Experts of a small language model: 8 layers.
Below are experts of layer 3 (counted from 0) of a mixture-of-experts language model. Rows are named gate (a neuron's input weights, with its number), up (a neuron's input weights, with its number) and show model dimensions 288-383. Each number is 128 + 32 x the weight over its row's rms, rounded and kept within 0 to 255. Numbers have three digits each.
Before each expert's rows: "gets" lists some tokens that make up at least twice as much of what it gets as of all text. This comes from a sample of Wikipedia text that the model never trained on. Tokens count by the router's weight.

# expert 5
gets: ".", "|", " ", ")", "he ", "He "
gate3:082109114143130118168143158151164128063100139123087085134144165183096151133168180149151124105094112125105040114102097129113114079130153075138097168123152104169152173135123163128117077141089121186116134137072113146135117107069136123175108110143154132101091110203106124099118144178118111131
up3:107144148097129124098126098129080103161117146133138142132145107103113143117096121137131125138164155112150155210155129085047125128097113142107112125153135192071107101180152093082136139153061105132102145096167145127096089166167165121133110128108128154153190156084127168178158072097111191098
gate4:127126152167121131155126164125134184104134236151113116109099146081216168084089151139171054103123106075174109131085114186178057162178098152201083085096114135145172161120140151089132175122094079139117110110138144109182110131170072098069104109123107100148110137193093138113135061110090130135
up4:162158138096090122110123139125144164146156043112138119135139167143121178130165139096135167152136143153078163108087133091074150069110174098064113159173142116109073057104120142169094111125173134092149147135110176168122193109135139172152066150142151144123146115133118160131135106128084125139
gate5:183095135143129136106094165135094136123113161068075128142133108106117075158102153111027129119114135145142122139192066129115131130139145172149117139114098137131129111071114160087140148105078107156147154141119112159128160161193115076111152168079117139148173065138090128142138076147094095188
up5:132137135064140101158168156183096156155121165146113170082082149139104128074159128147174145167138104159134138117064139099143162161171144115154103107199106133156158120141130106118047082118126136134147102132147165179142076166176102150122121136143149115083098170131150096154134134147106142110
gate6:086128132132120098188161164105104121089118112133133164190172149128097153156160100165133084186166167157106146151148119174091157106071115075157117142120144127187178111084141112132150126068164139144151145097111136135140135125169116089155102113156177141073132124147150127093120136138080100054
up6:119114094125130095151126179128075130119189138062102127136137099163120115133169163163113104135100094167098086120112144117121108148080112113164092152173111178145168138120112131121156097079124143161147143123110122124153148135163154088145107095115172044101170132187119105072102179127111101112
gate7:118080203135084066099133178157135150159098125092158150141125109131202112094109145098156169085154136126130120101173100106118126095112124095112085083084110142158203144148168147145132102163093205112073121122084118136087138140119190123068124123112105091147143121121153090127135133135103131171
up7:157218059132110118107164068121145045163154161094171106171153099186084167134206090104173047130165138098147129147133217167122119171127120122159142189130115140147170071102137142124149105132147129127163141123124085074177153205127139091161109100140158109146140163062092164120143073147138126169
gate8:128138111167125107101088157128122151127149170124175140138126087119079184114118200118168138158145151174043145134071092113140123150110146130171153108132180104134102133155121098160091083105147103175203101103166130097120071165073087151112090123163109207126127134218147124112106150167160102144
up8:068154191109110163100132118057128081123133143112095185167157134161165088071119149143125163104141114084150114099082123093160185122075136065116125103115142110135129153124110177110118156109130161139164120148127102087131138112122110117140066122119146100152135106080129142169100151101096140157
gate9:099128127118159111158128133141178124128118160168180089131179125104086115119180122106194080116150134122181097155198131149134131154102152184115145127161133153168095136155119177067120175197181094131152146116159149105105148123106035093139149131108152064146090163145116129181084090143187135158
up9:094171134101154101156122163106150128088070119100080088099151129137147177143062143129115158101103112050153089116137133135112126129121144191135114154153086118157097122104169122198130125157137150117145163152126062074093144105098103176130161152125044121121146145131135084145125173184142129136
gate10:122112144134081068138129172174118076174162134153097128102105185122132085178125153126124136128148108122116205166140128120134091097124200197135129074128094148119182128070132121116092111143134112187133146111127108102096117121134118126124094136083098163068127096113127094113150152120163161160
up10:123147119118137154180194125154132135120104169069070109141101104100142152162099188177147150175109176127118054133131142164135138162188159143132095099111177126122135078151090095137105169117150109131129125113064123141116153110154111162095110143117170089141106128103100173118134104059092092126
gate11:144160165172135146079180133170067154140188157115149186140205137084107107163113083175060117136141069103172094117163126099136125134139134188130115170136129104160088196111145095089082113092126115169118126171103150102135100091087141015111153142147133134179047060148143173112119144137136118147
up11:122166155119114125066135115196133147116180158134154107104188128122083118082106073153047139131103101075157058135144129112165136092098161144142141123147103110108104170082124115120074124083135067162125096160144132139139197136152128115126183128172166114114065108127133187148109140150110108174
gate12:198150167129140143116053146049079150145128115124135133081169102149089114079164084106138105178141080161179119111113115151152095149140121062077178183135126058109141159117239130070128112125084200124146135078170125122115126156128143163097101078124061182137110135093112113095132133169113088096
up12:135112105186147179107078171154083141131172120119143123086123182107168156122116120176162124136126135141119108137070202154127130050131126098148094179129195145166097122109127101138108116108059089140116139120124149099123089219154116084084135084184135146138078104181114111134083165108140151150
gate13:090134129116061144106154146080181105149132054109108103129106165107117145106107165184144132179134130181112110146111163080157180062175094144067071141111143099149090096116137155129164136138166083190148166129087145154157161145182131147091150046117123131185151144100091131116044138135153134118
up13:106176112117093171112098106097126124207090085136110196185114226133119053076151113137098118086087098185134132143132153104097126077160125090101123146115084081125114155136188125100129150165115215092154121140154135178160100163114157120111144153152126130139144104140085124162103165157126101114
gate14:158163144133097140109163106093049115128165111076112099169148100123103097179117134138138193169156129123123094151148125094087185112105118120123131146095171162152091119119149162116113106092146094100140107122147081183131129089128096097066149196124141098174145080186121161091181123139100106083
up14:142116131058089115165106110126071123149152113091135113155154113086156162115148095145117145117156166092122168155141134086135123120156082143061135127129164170138109171109118083106108163076045179147102161169118133134100144081132114125136107166115173155163173130153092092191129085145100105158
gate15:107133121131109134114165127058178157100146105066128143109102137136132149044141095129138072155147115145101182096149157156121140159110128134149059115109095111162160147149142190145175142177152175089179129101176136122061169111111089078085097121129126147153102090103130134163117089126101127123
up15:111056094125125157127112213207071102135125183174120134075149096102129147125136173206092158107068156133167107161084077105141157187122129162099148174110124129172089137136164071164121117106112168169165143103133169170131149120119127148085151120084093146148104164114098141118110183096129113145
gate16:128128142148083107130187160149099117101154130130101121149086174094124126162107117114088155084118118114184157115154117113171098143184116106142126143069127113086144106085129066149118116180149095140125146043035164133047138133099141176175201126130150153167187142120202085159070141167129154149
up16:076096148087108120107147197165126166159161114080088124145144152132150118167118135101168168078139105118139170144122115122204146164181071076148071134116135127172132060134134079136144173095178126092167174096113080190082135211167153147160081131160180180115179105187107139110119102176160156064
gate17:134097184153109132067091122139108101141114103102102074192110197057159151135123128108098143153114115144188128115139165130115175145120119048141149120085130189098131099160182113145100138098110125161165158184124158107123134103111162083175129102120109117049194084156105115136111078131138144094
up17:135074168130133104150125125123139088094165123103114046134173095100138175107119073175139121126163068104175149117167096144126123083077181057147181133149154135144131136064148178133089085171109087143062127106074074126131128137047119195121145103117183112126122167189096101148187074150107136113
gate18:120131151114137176089142151129177153164149170194148133112107162051104176134071104151132161160133124096132152150115140189126138159122143169146146117159103114138141135080082113106133170154108161103154161095175115109145161142098125116158134096125127119102135176149097119120199139154039112080
up18:081153154128073127109092145162104074139136086144090189153192108079125127078158125095136092183056130119109103147088136116114087182116108153132137154124123135183058149116111105099122093064175148153145159074110117193104122107108132110187125153058156088070176157130173097106127088124165076131
gate19:193069085116106099122109141141139196138152144165136196117114185109156159088084145168109177137148131106156151129105103134135141134114079180039100148104102074150154108101063093134153103108076090154124070172116086127124180098116091053080195160175103109113175154095169112133129159194117095123
up19:152159039104132109160081072157147095132115129154040124121168088129118107094176115101123069131040156122138122086126112213115184097152119093124127152105094173078129149132167133152111159168103114186145121062140154175151148087052105101105058114174124134098120114074124132162195129156148157103
gate20:101117143159146117056160130175097082104161113124141126124092094138133101161169111133089149111194106169127043143159182101162138086085141099164129152099163116057082138069121133125097069168083150143095138127137131150193160140106150142120115085123077086128142121078105121131099186202131136132
up20:117152130105091192107103124119137200137066153091106112141097098067132115088100146164132158136147133127188126148177185141084136080152113169105138142170148185141116140138150107100140124113147164068117123119167121105104157154116152100157118066135120152123170114071110142159103129133090067066
gate21:169188139158156157106111182095077138079099122161157069108136198120139125138183107140108156114122119063114128084124125126175128087120112125145124125146151105084156176114076119158112135169137103116120098127102108082118136139122079185092126157182129136114156125136122133095122097143115132146
up21:145115094080133105145123122095098142109145148154141125161130120132141118131091104122163144146111161121136098106127173074100183208100186144129131144128115117140168110126136148180093143171116107157219145131116134104115086155161136092140110132162124161180106113107138095134116086174093105120
gate22:154142103127148129095141126154102067137131114062135090145171145085140143119156146143168161170127161167138101119148146124154086121118060115110110080139103170130149132147098190165133131143140130139146077081140111134099180140117128089154097102112159159133171116165096090146150080154168143129
up22:092112138142138156185194121109122138080095060106147127086104135165096146104119100144157071126160069137135118163106169128120108102112087126151077127111155161125111127159126041082159116120093138126151095186135152161053171133128100168128114150135151198151088165172127113157147138156122135130
gate23:173141129120142140097123144164119118140140113105101202098134153036038081108107102095125175114144099144098121147088150060113149109070126164143082116106145091145123108193118147151075136173075059114147136107089127177120139167061118146119127154165109120074174138133069170158143139135081129109
up23:165094117119113169134124100151158163047131171138176059124103120157170226089159179139119159164152133065116157060152120138112137177142107164101159131099189178100118084166115126095173107185130136150179130121143111126138150098161140063230085089086137132139082122162137084107118119082170149052
gate24:043105202122141163118142132091108118164087142110111177112126100128126039142085127101124099111152191154161151156166054143114099115168128144144132080166129136139124172087092076157119091138152102144151108064173108123157074086142153099146080142104166153151036115075056111169124126109147108058
up24:051190150150122196096142087112060134158047100053140060138124129079148099126088145085074138099136175172157167140128090162158154115085173168144122119114154161125121204126105135154052083174135107115155071100168133102127094123121124143148119121140154081134105094110043132124099158137153115102
gate25:133103165135122133149098168167133111127124102154145086171192089108103144141132117136146110179167185131131116129139082144141176160104140130139140086111181128149132140137146152108097054157187088173166062094102113093109151166130135161073146093145047162154165106094100164135115162157153122143
up25:144108124194167118168206131147158136098099143086137147084120149193213192170147113177089115218138151132169155197110139165109108108141122150155141128169075175127097130097113125103131082116167157145148074126138087116115111137072111202125123104101135175114120134127109108089083131167127117116
gate26:154141157118154044060170105163059165118151112168138121150159129132176106132146155127133147142089092110108121069184186070179145121114157113155128101136153195183098109102107138123144131086095147214118173106103158123084090134107177136111130106121096130149136075152076089096126089179191119098
up26:168098131106216162115156088107173168151137102118117085110134135151138134170166132155192115093129105136163120058114184052113122138145140174178139093129086188122087127172149107071130132095141133180143129073125178061119108141157123115111093127140184088090140150106064124105096119152162154077
gate27:111135155092147141176126144203185109076148117105128154123163167154110070165131116094143074118139107101196149117179146156099104135143130106156136125110107084099123101094118132200134093114157114144157133170153164147065090178078135200129115116097130147130114143071086124121089110116159069122
up27:110101143068152123134151171219183149102154165100127187112140131123114065113118097139153071137112116077163142168167127145118093119167208111147122090118130070083130144062078116157092101114169132125168118173175151176090081160119160195129125133146127119140083128081117169162085103112147133105
gate28:102134092093177142128099122121143184218189064144164114105116117063138113125121163083136121110027093159136113126120145116121104131062134099089133112117140105128192094132105106182185107120127169165114147130128111136148104170143064090123139124194153131058100074121095147161157180129153138077
up28:149150101100138128156147108105098070087062119124125165156090174126100141132117096215111062160152181123120099161139117173117110104173174169125105092180193137150117113146112132083114169147150119114152100155115113167132111154166162171050126126105126074117132154159108064088108109132131121097
gate29:138083122128051169119118137164096156116115140153093155145100097138163154098152147133076110084108180151088133119100118149162083131120076125130138180091147075130163120160165092152105191070113123113126157181116137099155132139111163130092171227099089116141190107125115086143116218091137126121
up29:090090155126096145085108132145088112138059178134123130107126125092151176128131165141056111131143142125097149104095114132159074132140054116113158177129049113105178161150206094140104134135141132118158092132123143137183151103095173150161132143083126089136137155149110104108126149056107101137
gate30:110142157149158197158124122120093132171133143119102100086097153056039118139038160167139121155196139137124135112130151159125199207083154166096118137154127125118137100132144168139155160095138126114127093160117145160116145218080127116099141182192142164138128061128064096074168096132142111133
up30:074130115108127150123188187119105120128119141169176141161116146140097104113115177133077135165151103149166139146126091095143156119165097168096170124132139154137157126136182168092147149147101205123129111134119140148139162117129069129130106202125104083113116132075142092169084149135113084152
gate31:172170112099159186118098164100120134123115077122111080126117049154081107138137119193091109112161129112076069192145045155135096107182155048166160092161168165148105046117148089170113145134140136121093147076109122098115116079126187117115146090121184053179155126166160118113156102178100126144
up31:110145098129180209139144134143124078127140130145092107134117098136129105083097098142077114131163129133106115125133086092161161126163153096141146177149148147220143119144118107207103151121172102153152151085102112070147121109054174138196176102151152084110066124236138140137164087107075094139
gate32:092140153141123164164124153163113199068124071086100101098113144165146167158116122107106098156082151088113121123212122101136219158131109192108118051160136105138196152214162129152051132153148109132112121108111119082104105167149122125182105133121071110137123169156106131148150135111080094142
up32:143144096115145123108166095120138129189143090127112155142136116101121121160134178099169110081199112088142122125115075111133087128060112140112085128098133116203131171094131100128152069075155095119111154114142097117088075126139113080081153157131174094113148153134138130090127079128091136118
gate33:154155101158119162141117116158122141142164061187134156128130116064112107109064094159154082187121123161190099133151126163141084091132084124120167137064129134100109087064133089110133147112097095150101118103105056174138130057165158152104143176062096086149192127156150085130122104127149153142
up33:085081061099156126148085170188156125175158107117108091139106115069135136077072157157140139111111141136141153199149129144135098104132158098126138130141105134094093073126098129129082127121084153202103127110123132141129131143109144103165096151081168141171169150078111133124126078136118152179
gate34:106152132141097168156116157119083180141133091130171148243094123164117074170088104191088135125112105099155149154130058144111121068078158120143084127124102081117167137117132136146118119120165076090189125141184108126134112173128129105145128141126138122131096136141139157142131088133150133149
up34:135117143063157180183058120152144095174141089136156130136076130164089137110120132140166123142152120186102171138153112117038071146173172141150146181158135083097170133214106132106135147201147180120108155193180120099112125181179103210143145121107136155147069141088059174073075146156152148157
gate35:095118096149126113089106112093135137119074172139047145127123103137154125140129160097152155131121175144153126125104082141145167144115092070100125097120057150142098116175121155094066088092109104165155073153139157150142151080087190123138146165142128133123117155119128071109155107143125193159
up35:101142102165161142066122145107127134128091165127110171176107046154103103131114133127107102136140126162094183076132090115144159137111093121128127143139084121161173093153114084135079077109096143121175112115186160115131151075122137107145194121113103146145093148132064121126127102136115134134
gate36:102149146128120077156078117111098077082099133120113138173130175102150079185078104170144094193119096151105101207178160195118133110145118083127124090160108100153109185114100102155106169113101161146070185104049137052135131128143111146177093093103122151091133202127188129123117129088103028132
up36:117069115113149171156156113161166142170137133091145138085102074098097185076164135081139146089132110164096197069077171125158127115134122172127101155160119224099154115123150135090181183134121087105132112094211086162131140125165127144114162107148121102140130074124102148129138105179160184083
gate37:183097132115116110150145119129157145120139158123140124127120178184124132200175085134073129128130103128185125098080147151196109124126142118095113141154148155167092158119176130119100162139106120141109098166165099099151149082161080108127126121180139174168150123090132141167159074099136148093
up37:102128132152163176109086115134123114110121120126105149135128082120142085137102162118121115121144153133104055107182092082111133131129127117116183150119108113141136126104093125134165136176140122116140180108103129140121134109123182136131173122085099109063069168117111069090152125103128110107
gate38:103142086070057088109075169111110160146190225160163077096138103125119071133109126074100148141133136113169116114141104113124113146086081123112200153201110127060122201136093130183102181135059089110159108105137110119085137137129137125166097101151122167136152151136138110146140094157133169115
up38:168155111110158184162161090170137112096064129071190180095081130099150172077167064171114083109106116140093133117026160115122152102170139163141089113116149127151082130146155096156138121129159140169096193155059055118113133168089114115145113107152160118094143175154119146124121144118172085196
gate39:155159111139110155063092116164120158149130136093192174158117082151115107112065091152209138141149163157130126142077114154140156134111175120111099191119132149197086139139154167118071138114150101158135118138150173085070162133126103203076115132141137096136205120080063127146141215079082071166
up39:084162163090110172109201156152100134077104153134116061095132069147118116117110129125155066130137145147136138133181081109174186101092095181081116080111066139192173145125154146096122137144131112110166149169096099160164108149119129133163083170093129157059125115080104108134153094166119081088
gate40:093079170202126115175153142151065154105084063095109060164082103181131145171164093074132112138160144133096123158191074137133145147116081080125150129092154135106107170124078133069165164126084056073136127128117102119096083093106122135132109126123141119155166178118098152145143187173167126157
up40:097162173193093108105195138109136133112082060130124099150139126083152161168158140118126131123129163173071109178162134129127106158071118123138108126151170107117136168092166167190111116163156103142125135152116189094101112133131107121126139119154090123092116121102188127118160139154107126139
gate41:187133109166093147092084083148125174101116114149091128121109107146127204096150129130093138074105160158135088142132202147120071114150104116116096098092127133117159154124156122130099131138049138135183176080112105193129185129140152119131089057140124099073122119166186065135084175174138138153
up41:140118123174154116203097115111186102149147173103102159121119104114145136118092139106132129107148124095203182096164162093174151128100137133110157128067199203086152127177107149180051107137127165131093142116115098175154118201131141156197116132162156161101082113205103132143128076156136155107
gate42:143060158127142117130105155157120085143087139120131094128149110100092111095161149170157107181147110060180092080146147082146131110124089113128129153135078091161077141199171131135083161096087143101138166135121139093065153117183117166117134098190145176094109187173139160152069006110104125126
up42:182156083144068130169138096121149151099178078101126156145118150188196140172062158074064167069134193164089174124132100148129122146160174117086127095068205165139119149094138088118145087113123169143071100167142069197165154132119196094123119133110073072183109117117077117137150200113171127102
gate43:139110132094131132108132110129117150151155098112116166084116103080117129116128127090084127180181126099131090141118109149178153112054072162107154083108140128099162103085182086187105125149080158163065128120129190118077093091152130115128135117124114156085114125188173147056100103145109092104
up43:113123115177152145146056122102119135136083193051134121136082106159081094136151188090109117162072171157144166141118130130112115161139122092094184150128125135096090115145050132084086127174128087175098103140124126142123152130135114155129116101171147105143083118128163091120146191118091106111
gate44:119121046100124151097142136128124159101134138145144159126185065210174120129090152094129090147140178158126133137146130058145159147100126102082150147146126138130138124194148131153099110174152123108183130149145085124137150120113120065165109131150136100132135098164161115090072128033103079149
up44:205093127089155110095099111139133169112124146176082111184073106116120095155130133059179111174154114109138150129123151147097161202106156097159096098205096122146175158130080130190141150149141096113142165084146167078137152152147077213158162085124122117124155133134112119126121113083115109132
gate45:144103109142138141124086137132150125136067104138110153157115171122144121073101129133110119129142119119153093130124145134090184130165121215091130144161117132126183108145060184106097169140130109164126195089113121140129112155185113131069134105115139116104100143085143148127087096093111147141
up45:087145109179169103195128140142127118137089100085108088107143128134118105136201097156138132186078149128172158104148100147123112123179109138155086119133090164027124134136150111142116174123099152126122146170115178118089107122144127099217089157149181101171150165095156098129072134148093149128
gate46:101117111147161125143161173140170161085096102134084125182132104120143115080144124103084109114098115143119138089150088091143117034158128172137108148144152093178109089182117061149122154118068134135144125086133162083085107127152096168151069074136139174121124142121167139095102142149113176101
up46:172158124132118126118133142129059131152137135115112148108151147181114171104116085134148108158186174109206130127143179149172123155078101062155103084111086201112173113192106172174142127090121068169108135127141197180188142122132104103088176121144155099114137108146093099137127087130127080154
gate47:082188199148069122119076124128154093102119133143075148124175101146130151158109139146118139142122125127162164098099132109150086115068120164137101177128117139148141125099117152093126182122126137116122177095157149170118185162129126120098099147145132192072082089108175109153109116161112121211
up47:118105088131119123137143130107058186127172148138105111090107116155109177099116098186200129122127150172068119150115105149161125117196126096115159136128139153101151124097141135129152156126131106112113086154157144089126088120141118116143094141064171148163142163141148127082150085152138109073
gate48:148135129129156095140083163058147131162106079160146140146115159146103143132167142115076106120132105131153157139083084122154129141122152090137142131152161114126141173130120141075105164070092195104139142076183128149134148104086090125100098155109050137100140041127155091130112129138135100178
up48:146157135144107133102141108036080128120092123127181130139144147111093115122100162114122130097154103167184176089122094152118178124156112107077159161146079110149169128057149126033145172136093094092121098092200138167133116092166122061138118124102110104139142047149157138120162156185153107130
gate49:107133148149114157172085099069126160146096098129157149120073136151086125200164074135106091170131143156152062130153126146153074172143189157109081128131122088157055149050118089122157153208113085107119128126123110080124069167131159083070084136094126080100102112168161154109143114109107208146
up49:143144104125124152143126163162083145144217108100140124124100095131128075118087109055123152129126142151095075128120115153102114117139095139130089140081145147133068095035136102136144123121126202111140114151094085133188177103160214112151171139134103108127107112113207173087202115104090156140
gate50:140158103141115147131182153180121201086121143200095120117085117118136076079106187137141167123138118072144080121075119181108178153123093110098122072139127083200173170131172152172118126156150158070200122152137172073076107128139164181153166171048159141076139096144102141014149069109128123164
up50:052117126141125120142120121151145166164136044166098109093099136064121123127081148146154147124069162104106133102104129110149115128137128152121110118120175176105125085114142134144132129110197121152174103191140121128139050103107118117122108164102156072128135078148142166079124143178131159150
gate51:096084154144107116174123091141118104117184126083103145149173114132164108120163045079077101136086108119111131091167127148124146132088078054112133123146153089077134186062121135122108134133121125128130110144068133118146135126148121147107179102098176140128116104055086122127126079134142137091
up51:073115133083216139180094121130096102104125156128074115121090052157158078130152077129125116064096158187106121140100131094099112141128089124100125124106134128132160178052110147158126095120121142167183147131157105096104153164079117144176108110165141133147119131083122087095112066128092149105
gate52:080134095132134106122099162122080143118092083183144162149091119152114104107119109164129139047102106127084136194066118054066097101029162151145108064080075103119139133163174103097118080088098125144128117090169171125050129072096164128117119137123119110081164163171108118128205161054145125064
up52:123103101209133172096157088096097092046172146197105115128128176059115101109123166115160147146134153166147173101110128096141168178109159153138057174179115142122139073120106128173097151137090122113182153144101140175129148151115090166175142170069194110161168136179132087148173136119150146144
gate53:194141188167131106163105124155069139117144191060146111154130168097144067169086130126110104132105131053113104107125147119151156103114100061086125076166137148132085088154138127118103154142126097151116112068171153146161151121177164122153124132104050132130097208110120101112109091133182104101
up53:097177158118098161132126090141109105172130107070105096065163125152159138046133111133080111138117124072119138075117125113124138078059096160056175158125164140159090128168097137094113116115099167158147154135072102126143081136151153090152152144228122158151137159216104151144129126144168100149
gate54:096087132091182109142141157143176149109133147151123172204118156166142093049096126151126185143108112142092180160145121123117116188059177118059158173176144151195123139168145164178089138124114129160128135112125108128127143154122119152132097140079065113159096081120141095098090163111175110094
up54:163140094132103136119133145050094092160085164137126143068181144128122129145135100091145119159123097106159119155172061112086102071171117174210105117085093081143153114146153102128178098130164109177108141072124098152124097121154145117115175120150191129148139162152145090120139199130064130136
gate55:131158159168106196159098082117078208094091149159097058128065085155158103095142100127136157114113135178138106157090107153101167240137141137064079155143196118170130092130109133141077077108179137138169144097134081141137135118037147080195143186158100154128079166155103131166113161074150115216
up55:157091061119143090163138121116168056176165152129088121121170119103126134094145176086073129095130086089109118139144185093121132137117127128128132117124127105127112177187082046149170122147122165120177126152140142120143135146199137135110148140114139131152124124144116077142176127142121110056
gate56:152146097113102101073117090098133081151141126098122060148073128150118143160105135132200139161139095200177125120089104145099131100178132176203141107149148149179136076105140128164201119114195139130154124143114108096091142102061173132146109162137155169088113149173177146167145137133169133115
up56:162130119144055111119131098087118154236104197160117133120157127169098150157147075116144134128165094172128114154124131148076194129118104092160154102127124112143177101140138100180139132131140146087091112175110106126077086115039164132193111165128142177099115103165096158148104126147128158073
gate57:101127131093156138138151128164161135163128165145153159148186118160085133163132102138120162183126126162134157110154078132094101108127169176100142076143136107102174132102131168110104148132098110166141145143089079109121115066067144115085142111121116142159095118126182100097136154127068112112
up57:022170117137109121136105131110132145097146129143064160090138076142184064095113121179131122116196074155122131126161130131159149115160151143151133134058126171117159072101103132083160078146135138106152147176121156123139110090131127132090169148151160105094160178091091077091155156122215187105
gate58:150097123153107175155145081176122131107147094143190133111138135141125138128158181103138133135117060124062139103123159101113179134108196125149126116090092129128106164101113121078194143130181098163090109174175115159114143100130075170123102101128150123123068122066100077131087138163121145110
up58:102108112152141103144137056116150059051079117120124146134110162088168123114121219074100089149114088128108155093144132157195146086127144127119126126112098118142126162139158104112181140147110088140181118123130135115131172086092111119127116101084142108152110158203138084159122166143094192130
gate59:145197160072177114103104156151108091145162131087147155090129087092159148156131097138162107127111202119151131126188101116115117111101111170085124122166177161168107129108123111170099109114059125150140113125123164129146073106148150088142125162154100120138087142152204105076164132120123068161
up59:179193136184126111102117166163127096115157166158156083155113134164116178156129132146119143085059210144116176033133109142133094157160123135108149143160127124125105124165131104229156158125156115142163145112088120095190134100114166095125190141149133127156128199094153128108115146145150083116
gate60:225065135088178133168147119139123145108151182060131079065167137123128112163134062121128179107111139114136140131134116127104145130125100168127166122133195058144126147082167124108122108140104131109085026118132100112146125079159088113129121099174106137133068120114166154140132202129202114162
up60:112134142191145118089114150147155107123121154126065089136088121072210142127094114139118083189101125118129158104141140146202251124161112158088223112143150120100148129091147113141118126131103133152092124164185155093167164172153098120123147113167112152166103148101120083106115097074143127137
gate61:152164092115140130089137115145107153144172141130127081150085202193139143143181122132106112171104120100124078154126154119151120139134138094100047154122136137096142161133177196148084148130140123115140136209160168123135091143154109180124096113076121188141101234101080075134108121201178099180
up61:092085153137144140131086152177118143058129103074081164112149122082064141180092111191147077106139161163115184107153079089083127162122137172133110107141109137142158145152145107154076154128092129156130114097090120128112182066087194120176099137129174179087145099152159108133096123078139105119
gate62:129151080137150126133149116175101084166124106113184147166163082075135138131150152163158121111102138129129122106163104105120120100139218156119067150116145105083178153111187143148141103145102190131112134159120035116135103169127170123122163126095108151104125089164056116122118137143127122175
up62:132121159089128111103160131158145112205096102142130144054184089133097138147122139086169111086077108066154102123086107129081028090130119115083076156184075117136107145172142077128166092129122136133199139111168142111215159132150164132162126085164128168084099142079141138169137174146121157140
gate63:129151169084106159155162150135101121121181190106172156138102155153137127109085143120155123172085076108128165105137159093130131154116110167146175132077141150152055167193101128103134134087127090086128093139195079164143128128126112196112125122121081121159139138095134082098073130076181130103
up63:114151135151142124095148159055187145080092106116141123102149146117179170143143129136182120090133135145144111101119165127164154111188133123166149150117085118143133134107149179086178102168125132101145082077145146127115153121125093108094132062155135119115094171149096124124159161131157143185
gate64:121137130083095122068139088129089168124132069074127019139114073188142150115127134084168135157104122138112180117074053143160136067122157113107082107119185119196122116111172128118182120100140073132167119142116134111097153116094119163169159158109119131088125130126127158104106128098080148163
up64:136099124173171128118104135111102105119063193117107131150111089184107104099076117132163155139115156161140104043167107172136146096126116124176145146157121108150147120140109086041124092111147106061123171145133157135125100124076121125154152121088112142095079107150146173121105176153098078126
gate65:098130117134182150056105109111122140126171116129155095110101114159125230135115174111123099114148114145133130118133134140130079093150060087112098145133171105052154132128090089124175212186167135105198142091159163091137098159154111099101119164166135127129181161109116129124141128122116140161
up65:098144115125139131114183120142138151132143115168118111116151098155143052073082100099175135101122160103147142123123125117191162121109123136092121101085079140201152099123122094111132144163119095137096165121078119107123088113125116111163215109087093161133126138087080122173088145103126118113
gate66:126134110127145115190126135110113120084073054119122130147139190208152108123075168110093078130130154108092105091100087049136088095114096167189126125067154098123148152187108137125131085144153129126121138126103114182181096162085114126124144092105153164104188127158134104163076072094110137166
up66:100100105137179094137170141153157059098140155185079176126111150190121094162116159095110115118144160149133205133096073081148082104136132102091094140139139151123098111199145124140103132145119111089131128144169175123099136148064128144098087149118151107059126079137087153133065135085164095128
gate67:068117131126120162125191135200133126108077067175150118126092193127145155166119135159054132103111131140117106130141082207140116038168119098145177110162184156178149172095167133116119112118106085119182110107131102080127120137153100145118138177161116142133144100110206144138113118136155150091
up67:162104147102137120063092154097109147107081118080083147177132148084111128093164135153196072134125134100106206146114111103152105230107130166173069127117087126124086132079111115094095056158087158130089125176123103157114113107134132087112161054181135110185191122111126093075143112069110096126
gate68:125140159129128191092144152166135100105181122067102183124128157195107123058110143125171118128133113128076091132073180157117122123094100129136098130072085125065157124148168079074156125131138099139125166133087040167095092151101092114151166136100169130149120082098111131154161106108162115146
up68:118142182077125144073077109204172135100156113067135187133074170146084121077142165165104092103164128136151103073116130175145076131139153189122144087113028077104107085118133121109115126119104150165146147102056084163111085176120129157178158158111163143139117156147119161137132131118141139165
gate69:126145112095103119122139102124186150121132155189130130142112132159167111141162145183170128119093097141071100143079179152118094129097111112159101110136131141157160024113179150159199102136164113145158181087144138149150105120177140100081150160123143158181072152150095135134106108167092102099
up69:110092151161174105167143127094111154165147119140128074165187141144124070132133102141129125130104124139168133134184125099190100125169132122076140119117179120131084186127069140150152119116064117150184091141089161193106131124087113177141105110146134118059174176143107119145140152202138174140
gate70:149124147110072173113111140130099140121155134105078127143127196152200189158105109171147127102112135110104078190108239062146099148136053133164185102102127129131139112096156143131156129119116152168123122105104171148113089161096134139097109166089140125216169150122118156146087191177129144132
up70:187131142087134138056135060149185112130165143145093172150102180139160169170130161175148165082122102144113160172174145107144136145148098129129152118154148179084128186173062128112209116124192083069088141134114152078130134087055144137160171162103150106118191155155087132101143137131130078116
gate71:124078133120159128170126147099116162121115132121141127159152124188065102118088134103120180117120146116150108186190109106108137147134193088143140170095126078099150110121130132115140115166176134144142149172075076190169205076101183177127139097112174132150118161130079087120122193096128174153
up71:087145161051084136062081113125118090117172144101189156151034112104125182136155110149141150090167155120091169155105116161177100107151065157126162078118157114158165155159107109147121123130087137117139127107154086026157124142097107126122091170115084110149146107143134122123129086156091123097
gate72:110168107148130141136094121141166161142087120125156140132045100084124198122107159174072161131095169131124118111059163179134140153130110137049121104109069119075132111169171106127121092112123164135141127150123078121072111144109158135161104144122062110153194132119161129133136087163141152146
up72:108140123145109147173088074178139127146083163134116135141129098086118118118172115119137096154119141139122094124133122191149138111126183126085109092135117158166164083118141115109057138112129151124112110164096099142081165180075130115135112184127067097176195172086220191169137179117122132063
gate73:120185157097165168094170140158164115116113117185078155167100153150065131128122106119101116116051168195156143121146128138115130117147124092117122084121163110186123188125107114146178119157087108131093154106147134119090096141090127109113163161168158107141158126122082146123134100145129185077
up73:107183183121168140098147130192142122119107113172098163133138149163092103118158121130083138148103120191148182102147140110080121138127130126123173092129138064154045161116171113135131106137134108098108160117175169086100135140084100143085130177146159076085121121185111139114161096120149223086